python train.py --num_hidden_layers=10 --hidden_act="swiglu" --routed_scale=4.0 --norm_place="pre" --init_std_down=0.0528 --optimizer="muon_hyperball" --lr_mult_qkv=0.5 --warmup_steps=200 --schedule="wsd" --max_seq_len=1024 --doc_mask=true
Below are experts of layer 4 (counted from 0) of a mixture-of-experts language model. Rows are named router (the router's row for the expert), gate (a neuron's input weights, with its number), up (a neuron's input weights, with its number) and show model dimensions 0-255. Each number is 50 + 10 x the weight over its row's rms, rounded and kept within 0 to 99.
Before each expert's rows: a language model's description of what the expert responds to. This comes from a sample of Wikipedia text that the model never trained on.

# expert 15
It responds to: Score numbers and verbs
router:52 57 54 46 66 65 61 38 62 41 32 53 54 43 54 62 33 45 59 57 48 61 64 52 54 36 47 37 35 48 56 50 65 53 54 62 46 44 42 48 29 50 55 46 53 55 44 43 40 50 56 42 60 40 46 45 63 34 54 38 42 58 63 61 44 51 62 54 55 60 53 62 53 46 54 36 45 44 49 43 62 28 50 46 54 46 47 48 44 39 55 27 51 63 47 60 59 50 59 43 54 45 52 49 42 33 42 39 48 29 62 42 47 78 36 31 29 48 46 63 46 35 48 72 48 42 41 67 54 54 36 52 38 67 59 52 48 45 46 55 41 53 37 59 58 45 47 41 35 52 58 58 45 60 54 38 52 46 69 35 56 46 50 54 51 41 46 54 57 20 45 41 39 70 52 28 57 41 62 61 43 40 54 57 66 59 60 50 30 45 45 55 53 62 56 39 44 44 47 37 72 52 63 60 67 62 51 38 47 43 60 28 56 69 34 54 46 48 53 59 46 46 52 57 49 55 56 38 52 49 61 58 52 37 52 57 41 50 69 57 48 53 71 47 55 60 37 60 32 62 57 29 41 50 41 54
gate0:36 56 41 58 67 54 61 35 50 41 57 69 60 39 54 62 49 65 51 71 62 50 47 53 68 37 54 49 42 49 48 49 35 55 35 56 59 56 56 64 47 64 27 49 41 48 46 51 54 33 51 37 48 49 49 52 59 41 39 39 38 78 41 50 59 52 51 41 57 54 42 35 38 44 38 44 52 50 65 42 69 35 64 51 34 47 52 49 35 51 45 42 59 41 52 33 58 54 36 45 50 48 54 57 53 46 53 46 60 55 48 52 39 46 58 66 52 49 55 63 43 63 48 53 35 59 68 58 46 61 47 56 41 59 39 55 59 56 53 39 52 32 55 42 34 39 66 56 57 54 44 58 63 48 43 51 32 55 43 38 65 63 46 48 45 57 55 74 41 58 45 50 74 76 38 57 68 47 56 44 53 75 39 46 50 40 55 63 58 41 60 55 55 48 46 50 53 36 22 64 50 46 51 54 51 46 46 47 58 49 40 47 29 58 51 47 61 53 38 57 45 33 57 47 38 44 48 57 40 62 48 39 65 26 56 58 64 47 55 39 57 66 27 38 59 41 38 49 48 48 67 36 53 58 50 58
up0:36 51 46 45 62 54 56 37 41 63 59 50 53 52 58 43 58 64 53 57 54 49 65 63 48 73 63 58 56 59 52 66 52 47 51 39 52 57 51 34 64 53 49 61 42 57 62 50 60 45 32 43 62 59 50 65 39 41 60 54 42 27 44 43 27 46 53 47 48 47 49 42 60 55 44 36 43 59 59 74 39 52 61 67 66 60 56 43 65 66 47 49 49 35 52 53 54 43 41 56 43 60 34 36 51 49 47 43 51 26 48 70 71 56 41 31 53 59 37 54 46 53 49 44 58 46 56 61 65 55 49 57 59 42 33 49 44 33 37 60 52 64 56 54 31 42 59 59 44 41 46 41 49 57 47 36 42 57 58 56 53 68 52 38 60 61 54 56 61 48 42 53 34 59 42 43 57 37 50 50 59 55 70 44 35 54 57 33 50 58 55 43 45 63 40 41 34 31 54 50 56 45 56 55 37 64 37 67 50 62 49 42 46 59 30 67 48 67 67 51 58 70 50 44 60 47 59 57 45 51 55 52 66 53 47 45 31 53 51 66 38 65 69 54 44 39 28 40 59 54 56 44 49 40 37 55
gate1:57 60 55 55 35 56 50 39 62 44 53 40 48 46 57 39 45 51 38 59 76 57 32 44 46 50 61 37 72 56 43 44 57 58 48 65 49 48 54 47 52 51 35 33 45 51 51 63 33 63 79 80 64 57 51 53 41 61 58 33 59 61 31 28 45 44 34 49 55 60 39 37 56 41 57 58 51 52 52 57 55 53 44 43 42 49 49 54 65 40 46 64 61 54 50 52 40 47 46 49 56 53 46 53 50 51 45 62 47 52 46 53 40 64 56 44 33 53 54 58 52 40 58 49 26 44 51 37 40 34 41 52 46 47 53 45 75 42 57 54 44 43 42 44 57 56 52 45 34 60 64 48 52 42 51 57 42 43 59 30 63 55 38 42 39 52 41 42 64 50 33 53 50 43 50 53 35 32 64 20 28 58 38 56 56 60 40 42 45 39 59 66 50 49 42 41 50 62 32 63 44 62 57 62 56 49 43 56 44 44 63 55 57 42 52 44 54 46 61 65 40 49 42 38 68 47 37 52 51 57 49 51 30 66 67 25 38 51 40 48 53 38 40 54 39 44 46 38 37 60 48 35 50 52 42 42
up1:45 54 53 46 52 57 64 54 54 24 54 62 42 48 60 59 37 37 48 43 50 61 64 45 39 44 59 52 43 53 41 60 49 45 44 51 50 32 60 58 47 40 45 44 46 63 46 52 31 69 61 52 35 69 39 48 51 49 53 61 59 59 46 31 30 46 40 37 63 43 70 43 34 64 79 38 39 61 57 52 59 46 49 48 42 65 64 55 58 65 55 67 56 54 56 64 46 53 53 31 48 46 50 56 43 55 70 52 60 45 35 45 45 41 58 30 58 45 75 34 43 59 49 57 56 46 58 54 45 58 61 47 51 30 56 56 43 37 39 64 57 61 50 47 21 63 65 42 59 41 51 46 46 45 51 53 55 51 53 63 45 47 31 40 41 53 59 57 44 52 56 49 52 36 54 48 52 49 58 56 30 52 52 44 36 50 66 33 43 61 39 74 50 61 56 49 35 57 40 70 45 57 60 45 54 44 54 60 34 50 40 46 38 43 36 73 49 53 69 39 68 59 45 56 36 63 55 30 58 51 49 52 55 47 45 58 55 49 37 52 29 56 49 54 52 54 52 52 50 48 52 68 44 58 48 57
gate2:55 39 62 44 53 50 54 53 34 42 46 40 53 52 56 54 51 51 37 55 72 37 55 57 61 52 66 45 37 70 57 51 42 44 38 52 57 36 52 55 31 48 63 45 55 46 61 39 44 55 33 33 46 51 38 41 60 44 56 58 50 55 51 41 51 59 45 57 51 47 52 43 56 65 59 56 60 51 41 42 34 52 59 39 25 49 58 51 48 57 42 51 54 54 31 41 65 53 61 60 46 51 39 44 57 48 56 33 48 47 51 38 49 38 37 40 42 43 40 55 59 43 53 47 50 45 53 47 49 29 67 55 38 62 29 47 41 43 42 45 47 39 50 53 51 55 47 57 54 33 34 52 57 49 56 49 47 52 59 56 37 35 55 44 63 57 49 29 46 44 71 36 84 42 50 45 35 50 44 50 46 60 38 52 42 62 48 54 51 65 42 72 48 45 43 40 57 54 66 56 32 51 40 35 74 46 37 43 76 56 53 60 47 43 42 58 44 62 48 56 64 69 23 72 63 56 39 33 44 69 39 58 63 42 48 47 25 62 65 56 46 44 47 51 60 46 50 43 42 43 33 55 45 58 40 52
up2:46 52 43 43 58 60 62 56 32 36 48 34 47 54 44 62 39 51 61 48 59 37 70 24 39 53 59 70 49 37 34 42 33 60 53 57 37 53 54 50 51 51 38 52 54 62 54 44 36 54 41 51 54 67 49 47 36 47 42 52 71 64 65 39 58 36 37 55 56 59 38 50 39 35 47 55 52 43 46 61 53 36 54 45 53 55 42 56 39 60 75 44 58 46 46 42 38 48 55 55 45 46 58 65 49 54 52 54 62 60 58 47 70 37 70 48 39 39 40 49 62 52 51 56 46 30 45 51 47 40 48 51 58 46 54 50 81 44 49 62 50 56 42 46 48 50 48 42 51 49 54 45 46 50 24 42 46 47 47 39 48 51 51 26 56 36 72 43 58 49 39 55 78 39 42 51 61 49 53 50 38 45 56 37 58 49 45 66 50 69 40 51 51 42 54 53 57 40 48 49 47 71 53 38 48 56 63 62 60 56 48 37 65 36 39 49 62 42 49 53 38 68 54 66 32 33 50 42 42 48 48 51 48 48 48 58 34 41 61 43 53 51 46 61 59 57 47 49 47 42 36 21 42 47 79 43
gate3:47 49 46 42 36 47 57 51 58 53 58 64 48 64 39 42 56 50 54 47 47 40 47 32 58 54 49 50 58 54 46 50 59 42 65 50 30 44 57 59 58 44 52 55 47 44 60 60 71 48 53 34 52 36 60 49 31 65 61 63 46 50 42 69 69 50 54 49 43 46 68 28 33 50 42 54 47 51 44 50 47 61 44 62 44 60 35 46 59 50 49 54 34 55 49 36 43 87 55 44 55 52 58 49 58 48 57 68 49 49 45 40 53 56 57 47 59 45 58 57 53 69 24 44 39 46 40 47 54 65 59 56 31 44 49 45 48 55 20 36 57 47 52 66 52 60 48 50 51 36 36 57 51 62 42 61 29 44 48 58 41 58 28 65 55 50 44 34 45 52 45 54 53 31 44 59 49 41 37 40 44 57 57 49 51 50 38 46 56 50 57 50 32 39 40 33 48 42 48 58 42 50 31 40 56 56 30 31 38 44 43 66 55 49 62 45 71 55 37 40 44 44 40 44 57 37 59 61 40 53 53 33 55 42 65 49 47 55 59 57 53 40 39 54 45 24 42 37 69 58 63 38 62 49 50 45
up3:40 32 40 53 57 52 46 37 58 49 48 47 16 54 58 40 58 47 36 38 40 45 58 45 63 35 62 53 40 41 53 61 47 62 55 42 61 44 40 57 60 68 56 61 50 61 52 27 52 51 59 49 38 41 43 62 39 56 68 44 55 60 43 36 54 45 52 43 48 42 60 46 77 59 44 32 56 40 53 51 53 40 57 42 39 46 34 53 52 44 63 48 40 45 48 39 56 51 43 36 47 62 30 60 50 65 41 51 45 55 58 52 42 51 25 48 47 48 28 46 50 61 45 33 53 73 34 63 60 40 47 49 44 49 61 49 52 46 44 36 51 42 44 55 50 46 60 32 46 54 36 39 62 52 34 49 44 52 47 39 46 40 50 73 46 50 58 36 64 52 55 42 54 52 62 59 61 33 52 31 49 58 48 57 67 43 38 63 32 53 60 51 44 50 45 38 52 48 73 58 52 19 45 48 44 51 51 54 69 41 35 51 64 52 49 54 25 29 49 45 48 42 56 46 61 51 52 71 34 41 50 34 59 45 40 56 45 38 49 61 61 55 52 58 42 62 57 53 56 38 61 51 54 56 61 47

# expert 0
It responds to: Mixed determiners and numbers
router:51 56 52 47 66 65 61 38 62 41 33 55 53 42 53 61 33 45 59 58 49 60 64 51 55 35 48 38 36 50 56 51 65 52 54 62 46 44 42 48 31 50 55 46 53 56 45 44 39 50 57 41 59 42 47 46 63 36 54 37 42 58 62 63 45 51 62 57 56 63 53 62 53 46 54 37 46 45 50 42 61 28 51 47 55 47 47 48 43 38 55 26 51 63 48 60 59 51 59 44 54 46 53 50 44 32 42 38 48 31 60 40 48 77 36 31 28 48 46 62 48 34 48 73 48 42 41 67 53 54 35 52 40 67 59 52 47 44 45 54 41 53 37 59 58 45 48 42 36 52 57 58 46 59 54 38 51 46 69 36 54 45 50 54 51 41 47 54 59 20 44 41 39 70 53 28 56 39 61 61 42 41 54 56 66 59 61 50 29 46 47 56 53 61 56 38 43 45 47 37 72 52 62 62 68 63 51 37 45 43 58 28 56 69 35 55 45 47 53 59 46 46 50 58 47 56 56 37 52 48 62 58 52 37 52 57 41 49 68 57 47 54 71 46 57 59 38 61 33 62 57 28 41 50 42 54
gate0:73 62 56 54 58 45 52 50 51 42 52 62 39 52 47 30 58 52 50 52 50 43 54 38 39 45 73 50 60 41 35 62 51 35 47 45 54 53 57 60 48 52 37 59 29 46 65 40 50 36 44 39 57 44 51 49 48 54 43 57 60 53 62 52 63 36 46 73 51 49 48 48 42 33 44 67 48 35 42 59 39 49 55 53 67 75 49 42 46 30 58 60 41 49 48 59 51 64 50 50 49 59 39 40 54 56 47 45 38 51 51 52 68 50 39 48 73 48 53 54 52 55 53 74 58 55 80 42 42 63 69 41 51 45 47 43 55 49 47 33 54 62 33 52 53 40 63 58 61 45 47 22 34 45 42 56 41 21 50 53 44 54 45 56 51 58 49 57 59 56 40 53 46 64 61 49 62 48 49 40 45 42 54 42 42 47 51 55 53 60 53 47 41 58 48 31 45 36 46 54 55 43 48 42 57 53 46 39 67 67 44 38 54 37 51 36 46 46 33 33 55 41 28 56 40 53 49 50 55 39 49 59 42 44 56 30 38 30 55 42 38 64 27 33 54 43 53 47 53 31 40 48 49 55 47 24
up0:24 53 53 39 38 62 66 42 33 57 50 34 45 36 59 50 55 48 45 78 46 60 48 57 66 39 68 60 43 30 40 41 42 42 63 57 49 64 42 46 54 50 59 56 51 40 48 53 45 42 42 40 43 67 55 45 26 45 44 69 59 47 64 53 45 54 70 51 56 35 55 44 44 57 45 46 56 42 33 67 37 49 41 62 47 60 35 59 65 41 48 50 55 59 40 51 51 57 61 41 50 57 38 57 38 31 59 47 47 55 61 59 49 55 55 43 57 41 52 59 49 62 44 31 52 54 68 54 37 35 47 33 61 40 52 49 34 43 54 60 55 61 38 38 66 56 47 41 43 48 58 41 59 65 59 59 35 52 48 63 65 73 56 39 46 49 48 47 72 60 39 51 34 54 56 59 43 58 53 44 60 59 45 45 32 28 43 59 53 59 67 47 50 53 56 43 54 50 67 28 45 33 50 59 58 59 52 61 38 39 53 41 41 34 57 51 37 40 42 45 38 47 50 71 46 54 56 49 60 68 58 50 45 36 67 50 53 65 39 54 37 56 57 58 54 66 55 41 46 35 54 55 50 48 57 55
gate1:64 42 54 49 46 34 43 64 64 47 58 44 56 25 70 49 51 36 46 50 49 59 44 50 56 60 46 48 50 31 39 49 33 56 53 55 57 47 41 58 42 50 60 44 47 47 48 33 57 53 49 49 54 46 61 57 54 40 61 33 57 53 38 56 75 61 52 32 34 62 48 43 47 62 41 48 45 53 48 39 37 41 48 46 51 51 35 58 59 49 55 59 56 64 43 62 54 54 52 80 43 47 62 48 56 42 64 35 55 68 65 54 42 60 58 28 52 49 50 36 60 57 60 28 50 67 65 43 43 50 50 45 57 45 54 56 52 50 42 60 35 54 61 44 54 54 53 38 77 49 58 52 56 50 56 43 62 61 54 50 45 67 53 52 61 49 54 44 43 30 52 49 50 43 39 59 26 34 59 54 56 62 36 45 41 47 40 27 46 33 39 43 49 38 34 62 44 64 64 72 62 49 44 56 45 44 42 48 61 53 55 53 48 55 35 35 49 35 51 41 65 59 49 55 57 77 51 55 45 73 44 51 60 54 64 40 42 67 46 50 61 57 55 45 45 57 45 42 46 31 35 62 49 46 66 35
up1:52 57 47 62 44 62 59 63 45 53 50 44 64 38 60 36 48 35 56 65 72 41 51 55 53 39 42 55 47 59 21 61 61 52 47 62 39 53 45 48 43 49 41 49 44 43 44 57 50 33 66 46 56 49 64 43 44 73 51 75 49 44 52 64 50 56 60 48 47 41 48 46 60 43 55 61 47 58 68 56 62 44 55 46 51 61 18 47 58 52 30 33 42 43 58 54 56 50 43 61 41 45 49 55 63 54 36 61 50 38 50 40 51 49 64 57 43 51 35 68 50 32 47 45 65 47 54 52 58 42 47 67 49 49 21 34 39 49 43 39 51 50 61 48 54 65 82 35 44 57 48 47 56 55 50 67 56 43 60 42 46 47 29 47 53 56 55 46 49 50 48 61 59 53 56 55 56 41 55 65 49 41 44 52 61 57 70 42 53 52 42 61 45 23 33 40 64 65 46 19 44 55 51 42 35 52 41 46 45 57 58 56 45 46 59 54 32 58 55 43 59 48 46 47 79 54 47 48 61 54 42 50 43 61 64 40 52 46 56 52 59 51 64 41 59 50 47 41 49 52 48 67 57 36 57 63
gate2:58 46 72 55 33 62 32 47 36 46 51 67 35 43 65 41 55 52 68 51 57 35 46 50 35 63 42 45 59 47 52 54 39 62 61 34 49 46 35 43 31 69 33 65 48 29 36 53 51 36 29 55 36 48 43 54 65 44 44 55 60 35 45 57 50 69 47 45 54 51 32 67 31 43 54 53 59 54 45 40 42 50 44 45 33 76 46 73 66 48 51 37 27 59 50 43 56 55 64 40 49 48 39 52 58 38 52 40 43 67 45 51 46 48 47 49 40 48 48 47 59 40 45 55 37 61 61 53 69 42 38 45 58 37 46 39 40 49 54 51 40 35 67 44 56 43 65 56 54 59 47 37 42 63 68 47 33 50 48 33 42 62 33 46 44 44 37 80 45 38 42 57 44 46 59 44 39 50 47 44 62 54 38 56 54 44 42 59 44 48 55 56 45 49 64 51 48 45 44 53 60 45 51 51 48 50 62 47 36 48 26 65 43 48 49 46 41 52 51 47 45 51 55 52 58 50 55 50 71 45 57 25 58 50 46 46 53 48 56 53 48 32 62 62 39 57 41 68 54 64 51 51 46 53 49 54
up2:49 35 31 61 38 45 42 50 59 54 45 40 32 60 45 58 38 48 51 48 65 48 21 45 43 52 54 72 48 53 63 64 52 35 57 49 51 49 50 49 48 42 37 48 50 44 37 55 68 66 52 49 47 54 47 36 37 67 41 40 46 28 43 40 40 47 67 51 57 72 65 43 49 47 43 57 42 57 61 60 44 37 40 59 61 61 61 52 24 56 59 48 59 45 52 58 44 44 48 40 34 55 40 56 49 50 50 54 49 55 62 47 29 71 42 49 43 55 47 58 45 32 36 37 36 31 28 52 52 53 45 45 57 49 40 43 63 52 56 68 53 44 65 26 27 60 61 48 52 51 52 35 44 49 50 50 45 55 46 50 48 44 55 69 51 47 39 51 50 36 40 51 33 44 51 38 45 62 44 57 48 39 49 49 49 59 50 55 60 50 55 56 40 53 46 59 28 37 50 41 36 50 55 34 61 57 29 48 48 54 55 58 45 63 52 67 43 46 49 36 70 60 64 33 49 46 29 44 42 57 49 26 38 53 48 46 40 51 38 52 52 69 42 36 43 41 37 45 47 48 30 37 54 46 54 40
gate3:40 54 32 44 47 41 42 42 65 44 38 50 48 49 40 50 42 38 37 63 70 41 55 45 33 43 44 61 58 46 31 62 61 67 47 46 41 41 39 51 49 52 71 50 64 39 33 32 46 47 52 57 34 58 57 60 42 53 50 63 52 68 53 40 26 47 29 28 62 67 53 54 59 35 58 49 50 44 47 52 43 40 49 60 37 56 58 50 39 60 46 37 44 48 47 69 46 45 66 52 64 41 44 64 68 59 49 30 53 45 60 51 46 47 61 36 54 43 52 53 65 49 60 52 55 52 70 76 30 24 62 60 67 52 42 56 58 67 58 36 62 40 57 55 52 64 44 45 60 46 39 60 46 41 55 32 46 48 50 61 45 69 43 40 60 39 48 61 53 46 58 48 49 49 53 55 54 38 48 46 43 55 43 61 44 35 46 55 54 45 55 50 51 38 45 42 36 59 36 50 44 54 39 36 51 40 38 60 57 22 50 33 39 40 53 59 43 40 53 49 44 46 46 51 56 61 52 41 44 58 61 28 32 43 34 53 47 41 40 60 64 39 47 56 53 59 34 51 52 59 46 42 55 44 48 58
up3:42 80 42 66 51 54 60 46 40 51 64 47 40 48 58 40 48 60 49 52 38 48 56 55 49 54 43 39 38 35 66 35 43 46 53 42 39 63 45 38 42 60 38 48 55 57 59 63 62 20 38 46 50 53 67 42 45 49 54 38 28 56 41 42 34 48 46 59 41 51 40 53 37 43 45 45 67 51 44 63 63 52 42 59 30 46 43 63 58 46 55 33 34 67 49 63 60 66 39 66 37 53 66 49 40 49 58 52 47 56 50 65 46 49 41 62 40 59 34 47 39 48 51 54 44 50 67 48 54 65 58 35 46 59 33 68 49 55 46 43 67 43 63 42 48 51 45 14 44 38 35 45 38 64 61 56 58 62 46 66 65 55 51 52 58 54 56 53 43 40 41 62 49 48 64 40 52 35 62 45 53 43 68 60 35 50 47 43 38 53 47 55 41 58 60 58 44 51 42 59 32 56 56 52 46 57 48 51 51 66 55 33 48 48 52 42 56 45 33 51 60 72 52 50 43 35 37 56 50 40 48 67 73 58 66 59 61 39 57 50 63 46 62 49 62 59 50 37 56 50 43 51 53 48 54 41

# expert 6
It responds to: Adjectives, table pipes, taxonomy
router:52 56 53 46 67 64 61 38 62 40 32 54 53 42 53 61 34 46 59 58 47 61 65 52 55 37 47 37 37 48 56 51 65 53 54 61 46 45 41 47 31 50 55 46 52 54 45 43 40 50 57 41 59 40 46 46 63 34 55 37 41 58 63 63 45 51 63 56 56 62 53 61 52 47 53 36 46 44 50 42 60 28 50 48 53 46 47 49 43 38 56 26 51 63 48 60 58 50 59 43 55 46 53 51 44 33 43 38 48 30 61 42 49 77 34 32 29 47 45 61 47 34 48 73 47 41 40 68 53 54 35 53 40 66 59 52 48 45 46 54 42 53 37 61 58 44 47 42 35 51 58 59 45 59 55 38 53 47 69 36 55 45 50 53 51 42 47 54 57 20 45 41 39 72 52 28 56 39 62 62 42 41 53 57 65 60 61 51 29 45 46 55 54 60 57 39 44 44 47 37 73 53 63 61 67 63 51 37 47 42 59 28 56 69 34 56 46 48 53 58 46 46 51 57 47 55 56 38 51 48 61 59 51 38 52 57 40 50 68 58 47 54 70 47 56 60 37 61 32 62 57 28 42 50 42 54
gate0:67 41 62 54 54 48 62 28 48 33 45 71 50 49 61 32 50 68 53 76 38 41 63 47 36 54 52 71 59 55 48 56 49 60 46 34 49 59 44 55 52 51 72 41 50 50 57 48 43 55 55 42 49 52 59 37 45 40 41 44 64 65 31 57 52 54 65 58 46 49 52 45 45 44 39 35 34 34 52 62 37 48 55 39 57 51 55 65 50 47 64 57 51 58 62 44 55 57 63 61 56 46 33 65 41 81 50 46 58 38 54 44 29 49 63 47 64 38 51 51 53 47 59 55 51 60 47 44 60 52 57 48 49 54 44 71 54 49 63 42 28 48 62 65 52 52 60 39 58 64 43 48 59 54 38 52 41 54 46 49 36 21 51 53 58 45 58 53 47 53 48 52 61 39 56 54 57 55 45 50 43 51 44 52 57 42 36 66 48 34 45 33 48 51 32 55 69 36 53 64 62 40 45 56 45 49 41 48 46 57 60 40 61 44 49 64 56 23 37 49 51 77 60 50 59 52 57 57 39 48 34 43 28 55 35 56 55 60 63 69 36 49 51 44 48 53 58 47 55 58 42 40 36 48 44 64
up0:57 57 55 43 49 59 58 50 62 47 64 61 55 59 56 44 48 44 38 47 45 49 60 52 62 30 58 58 70 46 48 55 53 56 44 51 34 31 53 66 47 66 60 45 28 54 53 42 57 33 42 48 52 47 58 61 55 38 20 37 39 40 51 54 64 56 29 49 44 54 54 58 50 65 48 56 55 33 48 34 67 61 48 49 56 59 50 66 65 59 36 53 39 45 18 45 59 29 45 57 57 44 49 51 48 55 40 49 58 44 58 50 64 68 54 47 36 41 48 53 53 49 48 51 47 58 34 39 54 62 44 60 61 57 56 73 44 54 53 49 33 55 33 42 40 66 44 48 38 43 44 63 34 60 54 36 43 76 39 65 46 51 40 48 40 64 35 61 48 50 55 47 51 68 32 45 51 42 58 59 46 68 44 38 30 46 42 43 50 37 62 61 53 55 50 38 33 54 34 48 51 47 61 45 34 55 46 54 41 35 64 32 52 38 57 45 47 33 44 67 40 64 69 59 60 47 56 57 44 55 40 52 66 67 52 52 55 38 49 42 47 53 42 67 50 44 52 59 55 48 47 50 38 44 48 44
gate1:51 56 70 72 44 47 47 54 45 29 35 52 43 61 67 55 50 60 74 67 34 71 63 37 52 63 46 55 56 60 60 60 40 51 54 50 54 46 63 41 52 45 45 56 53 40 19 54 35 52 38 53 63 45 36 49 62 50 34 51 37 43 39 44 39 62 70 52 50 54 60 38 37 44 58 29 48 51 48 68 43 61 46 52 47 37 58 64 58 51 41 54 37 44 52 53 38 49 52 61 62 66 70 48 62 42 31 35 44 41 41 48 61 37 53 62 55 46 40 48 42 57 38 68 64 58 52 59 36 45 49 56 44 36 38 31 36 58 41 42 38 54 33 58 51 57 60 62 49 20 50 40 51 42 24 68 47 55 50 50 52 66 42 46 39 48 52 53 51 58 66 77 60 52 51 42 50 52 49 44 55 70 38 56 48 46 46 40 65 55 61 35 43 53 47 52 49 60 62 58 54 60 52 37 51 38 55 44 44 46 31 57 32 59 51 54 46 37 50 49 57 54 50 54 53 63 65 41 34 56 53 50 46 65 53 40 53 46 50 52 53 56 35 54 43 55 55 53 46 54 39 45 53 45 48 61
up1:56 49 36 69 44 45 66 59 53 43 49 49 56 64 55 31 60 26 40 46 36 43 49 47 62 39 47 42 46 49 49 39 64 56 58 30 49 49 32 54 35 63 44 55 58 46 47 51 50 56 67 44 47 60 70 53 40 59 50 53 27 60 46 71 55 50 53 41 36 54 35 53 52 58 56 54 50 45 46 47 52 41 71 48 56 50 40 62 35 49 56 60 52 45 55 58 59 30 49 62 42 55 33 52 43 61 63 55 62 45 35 57 55 61 39 57 49 73 64 52 45 39 40 19 52 49 41 53 38 50 50 56 38 36 67 40 50 62 59 67 42 35 58 63 41 47 45 48 47 50 45 47 63 59 56 33 66 57 49 41 43 58 60 58 46 50 44 66 41 36 31 44 41 60 35 55 58 31 66 42 54 69 50 67 50 48 55 48 50 53 38 54 44 48 51 48 60 54 42 47 50 47 41 50 77 42 37 48 52 58 34 41 48 45 83 59 50 66 62 55 65 53 62 45 38 61 49 40 52 44 37 48 44 39 45 60 56 68 51 46 72 48 55 58 44 52 55 43 50 50 45 54 51 71 50 46
gate2:65 59 62 53 61 54 44 47 56 64 48 51 42 53 60 76 50 45 48 58 60 59 31 45 37 48 26 40 57 62 44 49 28 39 40 47 37 39 54 59 62 42 39 36 51 69 50 65 55 54 57 34 46 53 37 47 44 52 60 29 56 56 40 30 75 42 50 34 43 45 55 55 41 58 62 51 46 48 44 57 58 58 48 41 36 42 46 69 52 53 46 68 33 57 49 56 59 46 51 38 51 55 60 54 41 48 50 48 54 38 70 50 54 44 41 41 50 60 54 73 52 63 37 46 52 36 59 54 54 41 43 67 63 34 37 49 52 52 42 42 45 50 49 47 46 59 56 36 44 53 37 52 51 55 58 64 58 44 40 46 47 64 81 47 56 54 55 54 50 56 41 37 68 47 61 56 71 66 48 49 41 41 43 43 26 40 38 72 56 43 63 40 79 55 49 49 37 41 54 59 49 41 55 50 45 47 37 44 55 56 62 58 40 45 51 49 53 40 57 50 53 51 43 55 53 28 39 59 68 30 58 59 40 44 48 46 59 43 48 50 48 58 41 43 49 70 24 52 39 48 58 59 40 59 47 51
up2:63 37 45 54 55 58 51 58 47 58 54 56 41 38 56 52 60 50 58 50 48 45 51 49 54 47 48 55 65 45 36 60 38 58 52 60 49 53 54 45 58 71 58 54 59 64 56 46 41 45 56 33 37 49 52 44 47 47 51 73 43 51 34 49 64 48 48 42 59 48 31 53 37 56 61 30 57 48 48 48 58 41 66 70 39 36 43 39 42 49 47 48 46 52 50 44 39 81 58 59 48 47 51 37 52 68 57 49 65 44 47 51 47 52 59 49 59 64 59 52 71 64 43 42 63 49 56 40 75 54 47 36 66 40 43 62 54 35 31 40 38 57 57 45 49 54 58 51 40 51 51 47 32 41 33 41 49 54 55 50 49 52 44 70 54 42 57 55 57 37 39 55 58 40 57 50 66 57 43 62 51 31 49 52 49 37 48 58 46 48 50 41 69 47 49 57 47 60 48 42 62 45 56 50 37 62 63 37 65 28 55 47 34 68 43 60 42 50 43 46 33 57 65 46 56 51 52 54 55 17 39 62 68 61 49 39 44 27 68 51 33 51 51 51 58 56 40 65 62 37 63 63 55 76 64 55
gate3:49 49 70 41 65 44 34 41 53 53 66 64 41 45 40 61 49 66 39 43 62 56 35 55 32 55 46 47 50 43 65 51 57 45 46 35 29 58 57 59 18 47 42 46 30 42 44 70 55 51 44 68 44 65 48 52 64 63 49 44 39 36 45 40 61 71 42 44 26 71 40 40 56 62 56 61 42 66 64 42 55 62 52 58 50 42 29 63 60 28 37 46 52 37 46 45 60 43 62 58 38 50 37 38 58 59 37 59 59 69 57 61 49 46 54 62 52 62 68 60 29 66 40 38 44 59 74 58 41 48 49 56 46 44 41 51 53 58 33 41 61 45 51 40 62 53 46 61 35 60 39 55 46 55 70 53 35 52 51 43 43 69 49 60 46 46 69 38 39 51 57 38 46 47 46 59 38 53 55 51 40 58 50 51 61 45 48 50 49 47 53 41 53 50 61 47 49 57 52 50 62 51 43 43 50 59 27 48 62 59 53 56 56 52 62 45 73 53 59 53 44 55 50 50 42 47 44 52 56 59 49 35 63 42 55 40 46 52 46 61 61 62 55 55 54 56 29 52 52 54 57 51 43 59 45 41
up3:69 40 60 52 52 55 53 46 55 71 71 45 50 36 36 54 58 54 55 50 32 21 58 50 43 48 35 55 50 59 19 42 56 65 68 34 64 33 45 53 45 50 65 52 36 49 34 50 50 51 74 54 75 34 45 44 47 52 33 36 48 68 53 59 29 42 41 45 30 51 50 46 37 45 39 53 52 58 57 55 58 55 36 38 46 46 59 52 44 54 42 53 52 46 60 47 56 55 57 47 45 33 44 47 52 54 38 71 63 51 59 55 54 58 54 47 48 45 49 39 24 53 47 52 51 49 37 45 64 58 46 39 39 55 44 61 49 55 51 62 52 37 67 40 51 56 68 58 59 47 48 60 40 60 58 54 51 53 46 43 58 49 56 53 38 63 65 63 52 62 62 53 53 45 24 52 48 46 37 50 56 77 32 36 48 45 50 53 51 33 45 35 51 49 43 48 45 58 61 46 36 55 54 43 48 42 69 48 49 57 61 44 59 65 48 50 54 61 42 44 60 21 49 45 38 50 56 54 57 35 55 41 35 63 33 66 44 52 66 52 41 49 59 53 62 43 47 52 38 55 45 46 54 51 57 52